python train.py --activation="squared_relu" --routed_scale=2.5 --balance_loss=0.00104 --balance_bias=true --groups_per_token=3 --init_std_router=0.0101 --vocab_size=16384 --norm_eps=1e-06 --beta1=0.95 --beta2=0.95
Below are experts of layer 7 (counted from 0) of a mixture-of-experts language model. Rows are named router (the router's row for the expert), up (a neuron's input weights, with its number) and show model dimensions 0-191. Each number is 500 + 25 x the weight over its row's rms, rounded and kept within 0 to 999. Numbers have three digits each.
Before each expert's rows: a language model's description of what the expert responds to; "comes after" lists some tokens at least twice as common just before its tokens as in all text. This comes from a sample of Wikipedia text that the model never trained on. Tokens count by the router's weight.

# expert 44
Description: Function words and verbs. Prepositions, auxiliaries and narrative verbs in running prose after commas or "and", e.g. as, became, began, suffered, took.
comes after: ",", " and", ".", " to", " was", " which"
router:537521460468517501525492507520556471480483505509485516531497512475513480512495518453506488450515487519492531535489538503516472512478452542497519460481493514459483510465528523479518506519512491510504490501529491473454512477497538462436516509412510512529506472494531521442496514489470473507524532484531530486484516510495470540502518500483472505506483475534495477457531543506516505491521520513508542501488530504437549451493516509506501540507482485503491551499470503502494523492518517481501451485481538479476499509513485475520492506532492514484500478558520530496454477521493499503
up0:479538447491522549500486477549545486514491489460512531467483520464479548492507487525490486488528506470481518487541521493483507476472477506496532492465518508469503510541540478507486484539510525536501513481472487514465512515493470507501520547528520493485463532510516501480481505502480513553501520480481519474494518476498495504482515487486494458527501500562453472507502557520538469523502505459507517548501518492492508437548447527537511503499511483534478482480477482476491526521453543496469534505515493478447489533511520453538510485507516515504495483543516496502483503467479511523
up1:493510479551491464540488486497467493524506498482468543500500491492469500496521501507487442459514557542513482499478481506507494476557482517495547479504530542480527467502497517486507542519492543507487489526520476497461479539461457506469504545476489516522503514513539497486480455524457518504562537488511499440532529477505519417485481484529482514487492534514496518541524479511529525491483516504479477497507497507511473508502487506486462494457490496510493479522490531544487496496494506540539505467487502487511560549463495485483497500537478512545486498514465493528513510498488514499
up2:503458464466492495541538533524526508470501484485504501467481500475484491487481529499454489513516474542527560491463507484495460490483487522530529475473542522487482516500565506504487560540483510508526516502499466477513542479516473526536508500444512488495507483463508495477510488490511449525503473471486511488510529517524498500489562494520492501508511532526508469513520491513521500481518509469519488518462510461491455505501527512526473517497523504441478518512523487519493493446528484487453466501486520503491536443543520482520469498482468519458514473489499448477488486521496445494
up3:471478529502455494503491493533506479499476521484491534469492562480479497492505496474541477512541491506526493524516509536473491486512474474484506492494524563476452464519487503493514487481491522502530493543515556520475534515518482494537474452504524477476523453526517477507533498481440522514473499496502480494494527489493463542504530517501512497486500518506482498495486487501493444534509557477562476519527518504494534490535490506487481534539445433510505504513506456516489481497533501507478530516491464467491490476482510535511467532533488441485500462501468486463477495524520513510
up4:479512486484499543516488498482490523489509523529525476513518496482538523564500452507479511484501548499523535525470506481502480503536471521533519467446485544472503484494524451498485509527502515528492506483505478512481552479493449457424529524486491456491514537448505490507463501464497477500510461503533508498500524477476519528534524450476500489476504468485501447472531514533537518491520531504500503499462494490498484503511490564468498477522526516468463529521531523511512454452502476492492494506484492460480483491530492523462505544505473483521493496480514537490497516537488499494
up5:468548538552505539459493504486493480475503472510477493510450494509524472516510504471483485455495486483537477509465530506502532495457471459501508496495504486492495523494516490476485525484542492528528486488534496497467486447518501474494537532529505469489494561524500503521495488474489530509488494510504500529510486474534495518509497520510513494472464539507523492487541531510459564482509522499493521511480536488466537482533549480491446519441447492529479511516473478525514507499476534502516491478518524502466502534550493554479499489526497503469469519475523483476530499482535548457
up6:493504502494483513490478504507505482461483520502520531566495473518468525490470522507480516488551446530485538464544491495483508488487444486551539493481505487481527497467523498466460537466497506524516463476473556450478505502486512513518531481488518475469459483477500482494494492540498492489560514515455548543493505512439517523469480481491470494480518515503501478467484522500543499526527501492521517495522556477515530513487522531517518479503477522513470516508521548476470539429508510498529483485508531485522473513475523474511462507504522525514485498504502483464505518503513496466
up7:565505513501504497488496468489496480552526490488455482476486515479510457454486478468537499512491513500504504493511491457494490502505528518490528484519488513495507462518506450493503480519529514529489499488510534466487484474494563513477499483491516491434500454485543517491499460491471496523500543467522542484484514518475525551508492542495465464504520491514540534502492488495532538506549500490453486486516531535487496414522481502480493485455465489527514514467494523475500472521474502496490482483502520475503520544485469501482472552467529486521488507468480494489535538483456521472
up8:550531449506526485480511497556510514496492477496495489516512510567456460448502500487507459462512490538498500529526568503496466483487501537557508506487518499502538492522493502456521538460508501537519517519490471489517503454508504530496489475491490542461492497499477542466479478486470489524476521495547509477507456487452483541472507519509485493555493486508486472508529471466471500518500495525466539492503480505498519522514519503502476490476459510519501534482509529511500521506466512527522492530488491541495472518485500546523503500520464531495522559482517473446493464503506501476
up9:517478479543494516460475508473487474506493480489486507488481511494485490472494483506517449501471524520500503507487450473490526503501499534563484480485484502487471521526472455502466496510539474472493482446471518521497497505510501514502502508457437494532466530553501499490499477515498469452504494454535524470504484510481487562499554505520452510511491489502575505534512478474527465467512524529508463504506476523516477520484511512508501540510498488474485487446486517538505554507470485536506459471529520514550521522546465519487480501487498483497516472486498474510485536500469512466
up10:538469479511528471512490492485484511504510505550499485504481468514490506528477518507445536535498465522474511521458483512551486490512485529498469495488502526493491554540500493512459508494561501511453493460519547499447519547497467488502542512471494484510512488536514558528529520488505502481498495484495476517457503475511502512500455494487505512551502511542516526492523475503457492483518495567499510515505487509518538548518464486455481518503512479513525524486485488501514536526488523466539458480532507526530533497498533475511477483475514520472494532480535555544508528526508487493
up11:510512478505500505506487513523484493476473513503499494503490477508528505474463547485486532519456492550544480498525519505469487465531527537487546525479506505478516528501501509491458514494495551516505499484546505477489473524502467494482526527452466455566518504496509517483530499479500471512518523506511482531481515490498467518539427530518501531512466465507490486488473506529529510517504516523472488512483541518476501468551482458494497515474560538509466503510487510498474519488542477541508446488471489480504501474457533489508540493450476489474496501450491457506515537547522516506
up12:480502515461482515489511520509479534456518469468547512477503502493522481500507535507496491543472492529503494452494507496501486507487472447463500497509457509466466511506511508486548468499554507533463498507498506491516490528524541496450500533504566450477500486513522556479473505544499513560481521487483541515517495487520515503527502502497505498529498479486524468522515502517515490502496490418474521510508557482508519459506449517526453479510502496517496494503478519456514506532495500520519512501500526471477472548548511498567496527514497452496505479512526497491484456509464504493
up13:475516472493480506468486499539509467493459468497488493487499509502497521492481564501456487521479522560523528460520525503532485443489471527474521469468463536516475498527500519488541457535532494515453491518499503495515537494499501489506544481481528496477515505499522544524502515482502491484528514502491509543524509461487490502489434503520480484496488520493473464477515476494495500506491475497478461488514516526508503494485504454517499516509502471506487499488502529537477527518526543558475453485554526447472456525476504502505534448524516503473494526497516469497440524487436493498
up14:497488488477496539512499503545484508495463511460531445508545523496481519526476505441508474454514517529531502472533488518490500480564504485551529513495508526484476518507535509471515525487495489504496499534502511561500470464511557509527462517509511508508519516522522496533484513475494460515548493518532516488487508485498482535499526501514515502518518500450532496503500514551478489458489521428487474505544525505510554466482498470492537507526535512471504474495502535498493511495540477483468502495463491491532521535527500471538505515567493483477510502520494487534518506488469453486
up15:530506503483527449495498569517501536512537482459469500516541496523475475544506500486477472478483512489508480513518498479483521500488492524503516478525478464504504484501512494439412470528564516518505517514556542527469523518535524483479533515510487501536570513502456504519483509470516510512520501521482486512482541512486508542444484521517532519461523510509488516525502512521525475529497474538514509510523482488493521450548495478510468496497499517523538492505519486523501508513493543484496521437510486522524549491501508496466482494514526534474515536499509516524489479504519499514
up16:498541493509510501509440478523508501477526504539519494522480484489507508514466500489539512468486514507525519495533541528485534510499505503508480483466532507510526496519521514508516494533478549517523471447527499561437513484466482494441510496416533504494484503514494500498495471482486492486485516488518474509521553500496497477471492456540511475505485548488460545477515503495496535475502511511532505498509532508458517504521515521483490452495474554511457535506483517517473487490495547466534497487460476487467502504492487497459502500469510486531481514497514463444474528554504507464
up17:460509521555485491468510471530526474523501508507530470516472459502445504542500478559454508466524456535514520543485540523505532460530469502511562494504494517518533481513516504491533539509498490538517500508468503482485498502544517462495480484496514526510515487496565495489503539521511536492491486505482533440500487488487402507471495479541521509538503475495538535495512525490537476498513495492514490509499507498490461459467499501501514507501520509507495502500479484522517483538510498494513516500486549476492538459463483507466488545507499464521495465499511534498482492482487478525
up18:494517470468516482509494494520494475461460516501528520475475525488470502536489539483499490471509479490452514485548516498478482524467459524503518507495513518474493525531500533500456509486485503519539512498538527527457445511495468501465501488467523517496510500419505515514518541522481481507541514460484538525487516510492486494481539512465536486512492523526449507503544509552524489464534469520495501491459501508444538514466519536461509477469504512477545496538533506474520494526518496456486517534497496465482509471548547489491473481474491500518460476516505474515503493530508502492
up19:484492526535527503489491461513520510482524544479463514504470498479479528485480481456499504507526515480508486521507508528464489467499468503521517501476528494494477505433500504507479522489544500506507467505495569471483514516448467506493505537507468539532529480492482509441488542445481523503493499518514498532469482477528517535459472507499490532488521522538471468501494551489541554528497530520486528509500525478512514490488486488456485532530524498488462502463495524495501494455547504520472483506527531488508508476478455510514486487538472501503483502479500540575483561492494503511
up20:517481525520513505505505502556483505479510490471538530488485500478508516474502533471517484468468479514496471521508499493486536464504515530464520483476449498513506481508475480502484524498541462519512500477502478457476497503545486492470490477482487532518481455501509448499508492466493524482529481503538528501510485476476424517494536460520491494566508485506494489544523472477544503493475517513559516472451521457492510451451488471495475503525474497502496469511452476524508510505488489553504499504486493450489522497474498523496548483536549526551470496527505540491505522488504531484
up21:513495488499532462533487485496507518524522506546519514471509517508510460500461488514516486512529501509485522499476511531512520423560457531542504488550499478489477525518484493488502522543472516497458491473506477469461463458507533493462524504481484525463513478493502450492473489504518502487514464505527490484531490513452509473452488490503497473497512503494496510499508531485505528530505544518497536529507497473519517497491473550449483517459466489510535532494543522501474521490482489508493517534510518499474530523540476558437477510493536487497537469514478494519505566469519503484
up22:479480523493512465491508517501521516514446498470506444525528529541493493513465511492463525476520539509476539520525502475499513517501483500501513517488511488506499554514539543507454490490497540474450490493511489492456490495505523484525552501472516489538490471550497503466448487511467524500495502462532491514500497496527486469499511506519459530529464512483489491499487521478500402527519527508507525493488462532497528515509497496524500510506541495506517538494480482541455511526459479482522436466478518512482482501532467503541514468497467501472546456523522499501532495464491506499

# expert 56
Description: Table cell separators. Pipe separators and blank cells in Wikipedia tables, especially row ends after numbers, plus semicolons in statistic lists.
comes after: " ", " |", " 0", ")", ";", " —"
router:502481498502527548519516487465513496510474508509510466538541496490456512521518480511451510491482497546511517507472512513480510467486464552506472499499511504560485480526475486523531522522498505500524519496480485489492503516474495477483466494479491502517494498526515551499516515542460531508483494493489521472526521504539455529502467487489539484526515492537491501509489503533506494495477518493531513479501486489517483477536523484501493525511509484551495565553436514500534525494505517521529455510489619472485500530512537506511453526471480486508488468518506552511494490498514455492
up0:527503425465520494501478527508499513531511474474486482518468483474499506494467544479542521469494508546495478494489514489482457507512500503440485457484470527543519505503473536496524490504493473508513496489512484513534450494510530516470512516461493452494451460501493487502520510520478504544473494466438505498528495522470480465546494544516518488540480531521491519483505488484512514477477508518543494481440500470496481505489485513520494503458511539540544498477516475515501544525504504491504516496535535502481506503549487515502506513499500512470475529568475496474567466518502507519
up1:491489522477520497500486469451530497514485492511500537522480483462455490495525506471516474460495486490455497521501541533515512491466484532498467479496488488463470504517486485519511488464500523473517506503439538495476489461532533445461536495490498495476452470534504505489464465459522521518490520493495499489491499514507501508583508462535517494511512488516495476512506458550482527492520517509498492508536520488500461470510508459503486560476480511485467521474495488525511493576511505497572517489510506516492490511493486481488513541546484490501482538557509526495530504542529511510
up2:430508510526507542472538474470507499490491498514474527475491528469537528508517493474449497557462481527534525530497488508497528488466491482488494496525532528511500491544533495476473525538511481537501483499527504506512525511536521480472569503489514490524511480480502492529463481490499475479569497535501534497510501505525513514501488483514492502508484492525533499536495502540517483481545473499511471422492531501484513499516507459491481510492525505484471507492474465520553521485501451454514490488469541459525469551487517483505531489545536493479501530471516498490473455478489504489
up3:509487525512501515521520505496499531495522518499492484532507524462497494492471477535474508487497549484496523482514500456514535505485510496492536481485529479508486493527527505472531504530512514501486553518462467478478455490452535466470486496485501516495469483521477495458524453557476520524496486495493529489505489527526485478493521473515518457560528473524523455511508503525513489479477442482470464483511498575494520500489515513536502468516489478503475476498488469509491507520408531478500458512490489498495521532536481518483427543504491482514499524573505501523505500502504488495
up4:491491483488511526517474496516476511495437503482484494499529496470533481454505503510466498523521500519487532474527513512475489491449511511540497508474511512540512539477469525481511482520470497473522448508519492447488451486493469498534511487512544481513503519490449541485492419484495499466493470470525531426528516486465508490490508515486456464467516491503532508476485491481502537461516500472466514537508472527508516494501521492507496496503480501515518490514503502558517461482523469504503485468460485510480474498551494474501498442489506453489529494526488485430524486491524485471
up5:502525512490530514536505459535531512494503505469529486517491505496462536506496499491509503505487511509517468500463513540536550490500499514489478482474529486540539512499491517498483487526529527551520526506499498497513513499546523500485502478488490492508531541512492512585500511509492473545489501509520511520582515523500515506480449448519508496508516522530493553495465520498485495459512528504488512549530492484492474491481465454501521535451563445491511503516475502530501576455488506479513506491512499473518461449517508478503512501487498462516501523528512519472492474524462505484
up6:521521519479489506516474524519518531506494515508505511465527472487468491443509492472480573527536522468509481518525481518519543552475490538496505497475494488512474488465541507508528509477531497514491486548495487535516514492513520470512484481510490497476520498517545528533520455485509466497547469523534490485494496535473476478442466498488480478526540523518528558487477523511457510481500511487557502469483501461521526518537545469528506557493494477485508493471505506468527464481487466487492483523485473508568485534482503481502488545494499491526477508477493501471507521509495546512
up7:539510514475506480539482487481514521512487506470463501499461490468473504528481508503490528487510480496494492477505541524479541486455458448492511470493494502466510559500528514516496508518494517522527490486471479466498499524516535491517504453500512532508504521485536510517539558517487452546512503461489534529495479493486504487480485523529443521556498464485512495525495507545546516506474493506495471533482501524472530495503488511490517498450500460513511513511489488532504496498554502471499476562530529500490514509469480499537523479544576471507554479504513516482513454530501537495
up8:521485491474474490488450454506529437504502492466526480505532500483450554470489475474503484525517475480512472485463522476498462460475514558508490437496501522520500461494493489543515528514484476535470537506517478499534512529496526492491479496479502504480532498501498491436498491506515511529474461501491473512500511476467474496473487484536482475482486505476465523505528502492537507522463475524548517490512488468483473500483497517531504542499527512564514531454485472494505474458503528501483473511535556473538502516540521490478503529495482493494474473493478510543472488467497529531
up9:524527498487485548488544475478516465500498499550487498502529490503470490547500520496518508514491460529529503519469505495472515488486500451550487473502552502489540474482503477528499546450469538550467504542497507490480514500481502469430486459505533493513526481503526505478511507493522500503495506476467506497502535525540503516490508533520514478506470493483467476480457506522488527513526531524515479521510528521523464488558509471515483522507475538541526511502478470462510496489514529480539501544493519531490539543513518478466494501490474514522490542538473526508459437485492514469
up10:511518514525462486511499487455484499485521477477492523469528492533509438491454527489499496513538486517517500509489498527540489506504480552487513465474495484519465465494519463473506544497486470483485516503517470483545487501480504492473517534502539482472463490528518524455526446503495516508515464498497529432504499474538493486508517503491478509500514439493548495485506500519516542530461547529516505465481509467503501495510528442519491510479567494503498537511530526500480471505477540505462499491463495492526514510460546538457498526484472479516487482490499503542506505495526510561
up11:519492520475556517530542571482516529487540484491502480476472498504481472507498495503511520470523517504513481506454479487465502513488513510482490470484424491491479455478496498487455498433481442495515470554512494514504489468483523465480458521515489528528526533472501521463466495527519528482506492502522530480488510531501462504508498520546482494512512495523518527502469544441509472477495509521501512470527507495492501492432504500524463514492515520542510498476491497480542503493497502531499523460480534530438512505509524478516477560542476495509494519520476506506473497489526492480
up12:496443494477519511469478452518523489526467507455474449506535464502487538523544483487465506499521461518542490487542517509522527537484470527485479510491497537519472504521517487528525533512529483523463475456483490520490521486495503482497498474487508474540466460552528493534504530502475515547469462448472519493505506458520467519460488486495473509527511511504459493476508449498489504493484469485525488472434472523485464474496514531531510466498502498522488542496466491492464525485483490491500503521513535505505537531511516510505466547492491511522549481523501494541488476503504515535
up13:479484488525550503528503484544469530527531511505459523483483487480496543482480448466505491492546466542515460524477519522508495502490483521499481509559513482532532518498490515502490519509520542528525491492479497489478491518499545496498497456513476451495506513528548527518515573473435483506465481490499526507511516472524489578484488481514531525494493482489520546467496496470489475527503517492531473487493497511493494480517471500484498489508551465493476509487466540520479526492525448525507524462511519480501484491504484480494517513535538467460515469478483495543523459493532510521
up14:449481479433498482487478469461513458522519506510484404484543492474532464466512509515517465484459512534487539512525504497500444475515505508480488482481498508492523528495496508494459489493476489494470466474552520487500486489464480533500470525485494488495471527492522537509523505490496501507476553526510517524518492552469498490510530502496487494532468467477503516511504464487506483521513489531479473514501520512469528450515486448537505530526508535544478524508532477504490531486480515554539536484482530480487500524512503480460536494467517522530510497497462472473496506524491468508
up15:511499524456478509512509489478520513468505482551515488479473548515479490482470518526553501489478513528459501504463520561501491520486509515524530480487489486451510549484489484509521493504499531519491538504561478548516514472524475505492506473472530468499510516490500515513475493470507507511533492457538525512524529496552512465522536510553506462526511481520537522535473497514515495537447535501491547509470478475479456509499466481455464519506492486517512514545502498500521517486514514512478529492504476475491484431536520467489492471534491501476495515485518513444474504503539529488
up16:507517542527499492479500511506517479460507514463518515493508482522482522501508545467536508522500492472483487527471528434452477509497454501490507544514467486499479515481488483494462488526455494473523488499502461500437514501510528545489495500520525468496466508492491473510519542467464559490480540492516505536502545439504481496467531564485528453486507496487540502445506455453540460515521481521492512515483478500512464490483529526500498486547501485516505500476478463478531542478502487556464497520525505511484490494508510499492504508506492492524523521469489508481519529471528477476
up17:517481510480515486525470562531513480472516446484512471526482466531530503507522500498471506514516483531530504493472485503539486498503474489513489464504459500548493462531492537511476464497565502542461500467493514457457492513523506513488517542522508520514494483522497550570498501504518505572487524525493505508499508466512431513505499500476535513526454461472490494539518511517534529507493516516526507514454509494479488509483483522479477519511477485495538543507480521515514518502502493515496522525458547468469532467467468462529502491532525491498492517520455533496509510506506506468
up18:509549468512498497492493509515534485464543491468462524483504509529484488534464493518475561519508506522472520529478468522513523524496506507530481486518511497547498496532532552508481527510483549464475488467525465534532467488510537524464524456487494508517556494513507475477507513499501531524542519446513489498534496473459477471484498493503498521511459493514479489513516455494502451494544548497528560500524491506502447521527519472492510532503508494501543487505501474480509501542474497492489528505500508484508451472493483505485535500463496522471521510519495497468449497546472519550
up19:498470494516520527428504474511488490487562522511491527483492530498513515491483528518501494479501501504483491482443490496499488476470473507462507522475469545454504508518490474482518490477550499522473498480495477504535474488522522518455494537451524511478467504478502559482526510475476470515479475504495555510529501533509518495559519550465545522514516454486548493522477504504457495475483529558477506491488517482479458480494460511535505517525531470472521487506473472488542453518491537511513497459502545509486525509503467485540469519510489484503523498519506533488481484466501492505
up20:491463510487499529512533546520544526452486532483523459525498524513484480522516502477496510517510541465496478523487523489509487493480484546487528471502466504507513529521545472506473519491496451519480491477510479490470479518503531461527521518442521496517495501503513488526540529503512509496481524541486553480477473486503461506510486488500508497511484484515511494513505499492513459452511494455518486532481478480438515462480521480468521534484475442504504509530496499489470490472505506482508446506451556482503505465505549505538491557536490479509505523532528490518520462501568460520
up21:541465544517519487491485586518482486496498467485444541479494506465521500495508489503492532498472468504471465515484521525460514479505481517467485523494539473523503500544487459516469488491490468494521513522476525532542510506494478488487508497481484507481478508535489561511488461522532484517515451498522532439472475496493460498520511487483490504495490445524528522462479489536484511555554513495504481464498465476514495529516496490533482474520497492530490509568508473515528518500483505492502522467531550516512509486468500482499535507517456515540486484516447487494479504488507518476
up22:500536499475535485487490502463494448514503515505497512527475537540486533476495500491514547568534523523536496499560552534491452474523463506501507489444461506501530507530510507476504503478473492493523490507478460482483495513524534523498506492458500497527492486476520552516518499490523483483454526491491502471521451483484487562539472517493489518471468543479516541491489479482502491525473497551536496482443490499503505470485511500491498517523491561510530448527498539491525514521461485505509501502470541489510505535526494516524502474474518497491521484489488503478472468509536545503

# expert 35
Description: Table cell separators. Pipe separators between table cells in sports and results tables, plus semicolons and colons in taxonomy and synonym lists.
comes after: " ", ")", " 0", "%", "1", "0"
router:475459469530540476508482517519531462479487488474488490539514472449474488537476503511485505514503496488515515492486492513426498510508536498464495496486475495514511466495507516520527503492489484497535523488506492504495458448526487479490505501487512521502446494506509540494486570556456547504497520558523530486503492523479465506474470515496473479556514500525466507541510502468508466525518526511499491493510482496465507470505525517466482523450477516551493513532455503524546544507531510512513485502479562461457513517506506490526464494535468499511468482486468525513494487507517475524
up0:512503463507494477473493527535521495499496495523491525521487527498521465498517504481431472514479498491531498540515525502519534508487524520517544553454494463515473514510511506499498485475485497535496501502507441555499489479525482485488569478502510486492493498485533502503488458476479506463531539445521473497462473480491476505508530487498519478508494521529482526487476524506432522516468540544523535431473522482489523515487522448510506508530495469499511473543522467508520463493523507498505483443479475516485502520500541514490499499476508535480494500464514452446525500522526495488
up1:510486487506530493513515510504507497443505554512525447496479502489456499524494513488488503476531496511502499530456479481540493491524518500519447477517474476524514453474480494473486507471543541490500478497499538496469501508487522450474513462491530502503472534497532526471498523474510493497494512503483540474528510495527478477482428486498459506501495527508522501524500499497508479462540509547506536515487487471504513490496528506531448556524512489495508486527467491475503475465511510492519473526485547481469545482481476485487514555521471456484506491535495531421555499484523510466
up2:482494504539502478502474510487508509508472550501500525471500483494475512460499493448518502507501493485519457488545486536473493485524495485500517500519474506485519485481498514511500518520467507546509509463521522489455450501560529492559489457509469500540513529492538489524488488509492530515459482492563489492489510436490472522496502479498506507481501528528474461502478506448463509555471513490484524512550533551478513492468515508492486480523453531500499508466515493528554508493533513505474518515495485464490493511505487475491496558545555509542512460498509478488551481505521490470
up3:491479483505514538505505482528483489505483537495536484509502481518492484512469535539521494513470529503477495484516495501487469450498482514463500518512474469507461508469473507529478494475514507533528491539506506527490497520534452477538497501457460513551513522490517490482516523476509560481503507504517453536463514483501467479515522478518484497454469520522514484475517504515528473529493511548489511546515444533517520522492543552503503528462483498471469511495471496547517500491511446544551443488513497537512499509542488535510470469481500481498567525499501497519504487537535505469
up4:483493485479471474525495513499548473499481448504453490476480503471475513473474501500499487519496539506545507484507486484496536513536478507483524489550467518484480530528485529493521496511530521506473451468519521512514486449491467476558515526524479507486487496530487482511495483488517482486574543516507444493509508473472524482472469500518530485501475493543494511527474540498489513497483524531542467535494513502495462502526524524478508486506465481508556535494538494480483532486491484504505483462479527494440526542510517511521501501561485508491472463472467483486469555488461490482
up5:506472523510523506500453479505546465476528488437512509495492505505501464465500499515492501490519519506520483470506507526506507551436484472471493510495480536527474493479485513522554517508547502494496522541516515531503485516508497527505488510494478539509480496471491510479478475439497487489463485521508549476519495497487509510505497466487517514477485470546481490514553528485504483463454506465501483482520502467454464443532504561484526508508518518555488479468512525504512456508509499531514517469478477484527546480538503492507475501532545474499508494465470541515534459518516545526
up6:498511478457528518483487505496470524426529504476503524507557526535521467491490465509515493512531525446499550493525489518507483515504470489519478494468504510460488498489492501495541499490492495531476538527476528493453483467519494514505485471471517497518501539502490553532466487497517465468494505535545477496543494534498522509441486483500510502512501554485561504530468497531459494490513503486477475518483465487488576484557483484509495506510485534506530477499530504458516465484524524503543495522493477477514503505497489468554479521496498463473499530487518472505503520514531493458
up7:513513510495523507463501463496509513505518538517485501448474502494517476556514528515516453528473500507461532452474487497513526502495507517479477484519506475513526494474520502469480496478490507523528493526506485503484516505506513564459539512503489485515523449487501495476475549495503493493484508457477484514523449493489521525523518547545499509490586508492503512474496462506523521458514518481492507524492504485507511507506506448479482490529511527520506489478510540457517534501545522526484527486502488499473497463483536462535520462465536558467526547494536548500495533512474495448
up8:503456480492510521499469447520489473449504491516498497521554493497518498492516473532553503487502507476467526506497491489471566486500504487523501482438470489490511471478479500499511529502468525455485505513480491494486519527492473517517483477500522497508454436516473473442514500505519508505508502527515571530537509536470483563495463472487565467501519510499492531510520492452484494512478489509513476496497452532511475456509513484453493510473456492516497500463550539507506479474502485518472502489484520466486476538478509532539493493492493509481490522480471507505514461469479469519
up9:494531496456470507489541482514458488478487477473515514544555494533468466518492474458495506514482517486495524511474518468494516513497494548525474478480506528522487501443499506526472524509510476557515515495528516514510480544459500477479499506516496484494528542510490525490514533523505507562489473521525478498494483523530521467437488519523508489514457482528508518504526484504505527482530532487514512539529474497532501457525488483468542515512515532501528512527507496480509488465495480480503441531547525508550508527516549533488449518455514495515462511452502491491506449493494477510
up10:531477491525477482553489507530486512494533475533483534475463493442461538536503487480555518511520513485489509464502523489559467478478485488516505541486480515506503508485524496479495480536552513501522479510496493496489534489504488499441499512448508495502496579507486455495513516522469521499480516510500489537540500497515491485459501475496523505492497486479483463496450537445518505553470542539495502489484542471463508462529451518517521522487489493505482489492486497518496530484449515535476470506500508523523542466526485479526502487500475519463510497550510511487495468542495502507
up11:513500475484480525499538512490515519515490493448437507481477522457495539479472506498498489478504507504504537482528521490530497472474455492458510487519476548484455510475482540500502489521509495507476495480488511530461511499470502529501523495496528487480472475504532523493481530489490484553517522485470510519528457513459480495482505502497517506517463451516565493530503517487541492546463466437525482530472509505471538530522504532498533503480465470523478508519495433506520525499548510482491490542515539521493483511493526445531498511536491510463500485463503504455466460493520516501
up12:485456488530496475511490498494476523476489466509459518505496494489524467518497509500477478512519519508499542543490508538487483464479536455545512469538508506499526526476501494462479479497504460449492513553512513457547438494517513481536473520518503486492520499478525512508577478485496488529478499542527500464513532512489515510503494489503454508505451524436512515502505494485542458511508495538465520535499512533506481479445466504493524473445502487503518480506485460465494519523498497527495464488483530465506535469539480509525502476521480505498477519455475486493555512522513499484
up13:482494493539473502472503523542524519533483499531501429509492497476467505487530488497489497538493494510457497510495531504484523474452543523475509495475495482504479478492530550477489495523534537543547497504536508524466508516497531484502527446513502469485528526498478503474487490513518502517504490503499470518515504502464447518441498519459479468510491513480486522521468526452487464508513500520494528483551498479490475486520522515509509488507513457504443517588490525499458515534491503510482478536502502504496538506504543475534518498505475517506496514531529521471475512568511454510
up14:438481490540493502477533491498505520432510507501524530531445508493465477499458495508456495484484503478486526489470493541487499509532487484471463472497481521507482521488455522459448518474462454462524507493495464499503487470513499483504476498430509452508492514494480532471521502530501502523512497571498499519541491534497456506523543488463446488506473528545486506496565513490481471494507508528516482501481468502483496518472499489480503512470513471513510528578518502503532516536499459487498481523529546512492477509501466502514512484503497508480497496504513485489486489536524507483
up15:516482501523502457459506504514479517488532517510533524500502507478556488522470504539512521503483496493447510477489433511475529468524498509501483448523472486502511516496513505500504538449474560520501469525441530517503526526484492489504537477502542503510491497481550477499524476476456523510505506538508544500500506489496471483473501494491518498509473510542430514487499529537504501539554471520480513520477520516483502480473490509494505493504521477507464524521527531539533472496541511490519511530526491480467469494452481511454553472457461506449483477496520482489496511530514477508
up16:507497486482484548483511504508521469509505549482511505481456473502509506488511522481490464481531503481491523491495518466474465499477526478498483489487493482513468484542496506497504519470557505524502504528521532537508506494545515479507495498525458506448505480539518462485500512489517500466533515501499537495499463526487500533539490555536490533466545464495480482493526524488498507501530564492537519475576472501496489500523488535487481516534487531476440474501516487486440529514523531455472506514448529501498523461562505515497505554505470475480507532489495489542509504497528504489
up17:496489470541489517518475475528489542408510489521467485485487483476474550493489516502522511493514555472494474502459528452508506505502501540492477496491549497495526484478516529466486524471503506476503491510492508487507485529483485479493533513496492489498468491501480496473502473453477510511457521484528488481495483481498492520497405525545485483512501513576511446488501525486481535479483503497514482447472507543477520520504548478506527520502472494483540539472475488478512502479481525508471489521501524567507502498501461519555469505485507458480518510525495523529502485495506516488
up18:539481514512525483475473543504503534499475491511488470529521515500492506529494493504463487499522538460502507528521524504473508507543503476495497436510510533467535519488561512485459509510473445492481499507512513477541504518553528467482519515471513495515512532457510501510515474506532504465534508493459465491529477464515505495487483498479464482529474528496520525496516482512495447508484477515528460485446499514477505517503554509501508499438486493527494522542546511495520470521493526497506483499477520488518556504503497517533489480512518528499463529496437520444492501532559523536
up19:458476487521499543491527479548491479491487467521496524505482480461472523538464449499458524510531460499509516541489528517507469510493553506505478521479505490485519446504511515477511469465489480536510505493506515488503517512543505499469450544478522492464483483497476524498533522562473479478504498502465542489480518525537478529511460518522488492495479465447502494573515500482427473527467543486481464455501504533495490503517527528506493524511482525500514520502500527511486517528490508523514479476484546506515509474525504488505452458479474479509477532507471503508487468495510495468
up20:486485502472478522523500527534506456551506477528508532491521480500507496500529526510511535461542507521479487468512529516491440485489494442510466538520542500482536510533485489524482465484456488490494487517538468480467490478504517470490477506484528437531465428507507548520498518510472534502502487470457504526499481477501487437524521507511531540519528480486520469465511502512516485509532540514501505524492464531512505504488526470494472512547512514501528505487495500518464502493526483453501531471523476469479480525457479483499510499541518454487473518526471486475505486501515466539
up21:483529495509504489519482519506473509492503488473540449484487485491440541542494522527495472498483484468535504508473549451505514492487512464496507491513528453492469504487532503487519487491514508494531499506540518494524488494471492497529460491488458505541479532487494538521494544494465516550493487518524431511446513488544467499465441466553476512518488477503459471482529519490512491514514508467470475491566471526486458483490509537487489550515530514469521535537464488457491524477502510502521515527514481526472451457511513500514489497499489468500516511508484511512527511475517503483
up22:520512492513507466529490459560494530535486495537504511497472527526503482480539531532502508495485506457486534532489458472558475554471522505486416435512509527486491479492486477477545489502540491515490513535479474489486516481492513515527461497494554517518514484490468492517480527483465497489473466528521539492495482469481473477522465508486480486477461509506476513523475503540532512473488495521488514526512480501500493532488457516474496537487467529502545514456497454515491497487499501499493512482533512544529485472523497524527496510495504530502464530517471466457452502484499483536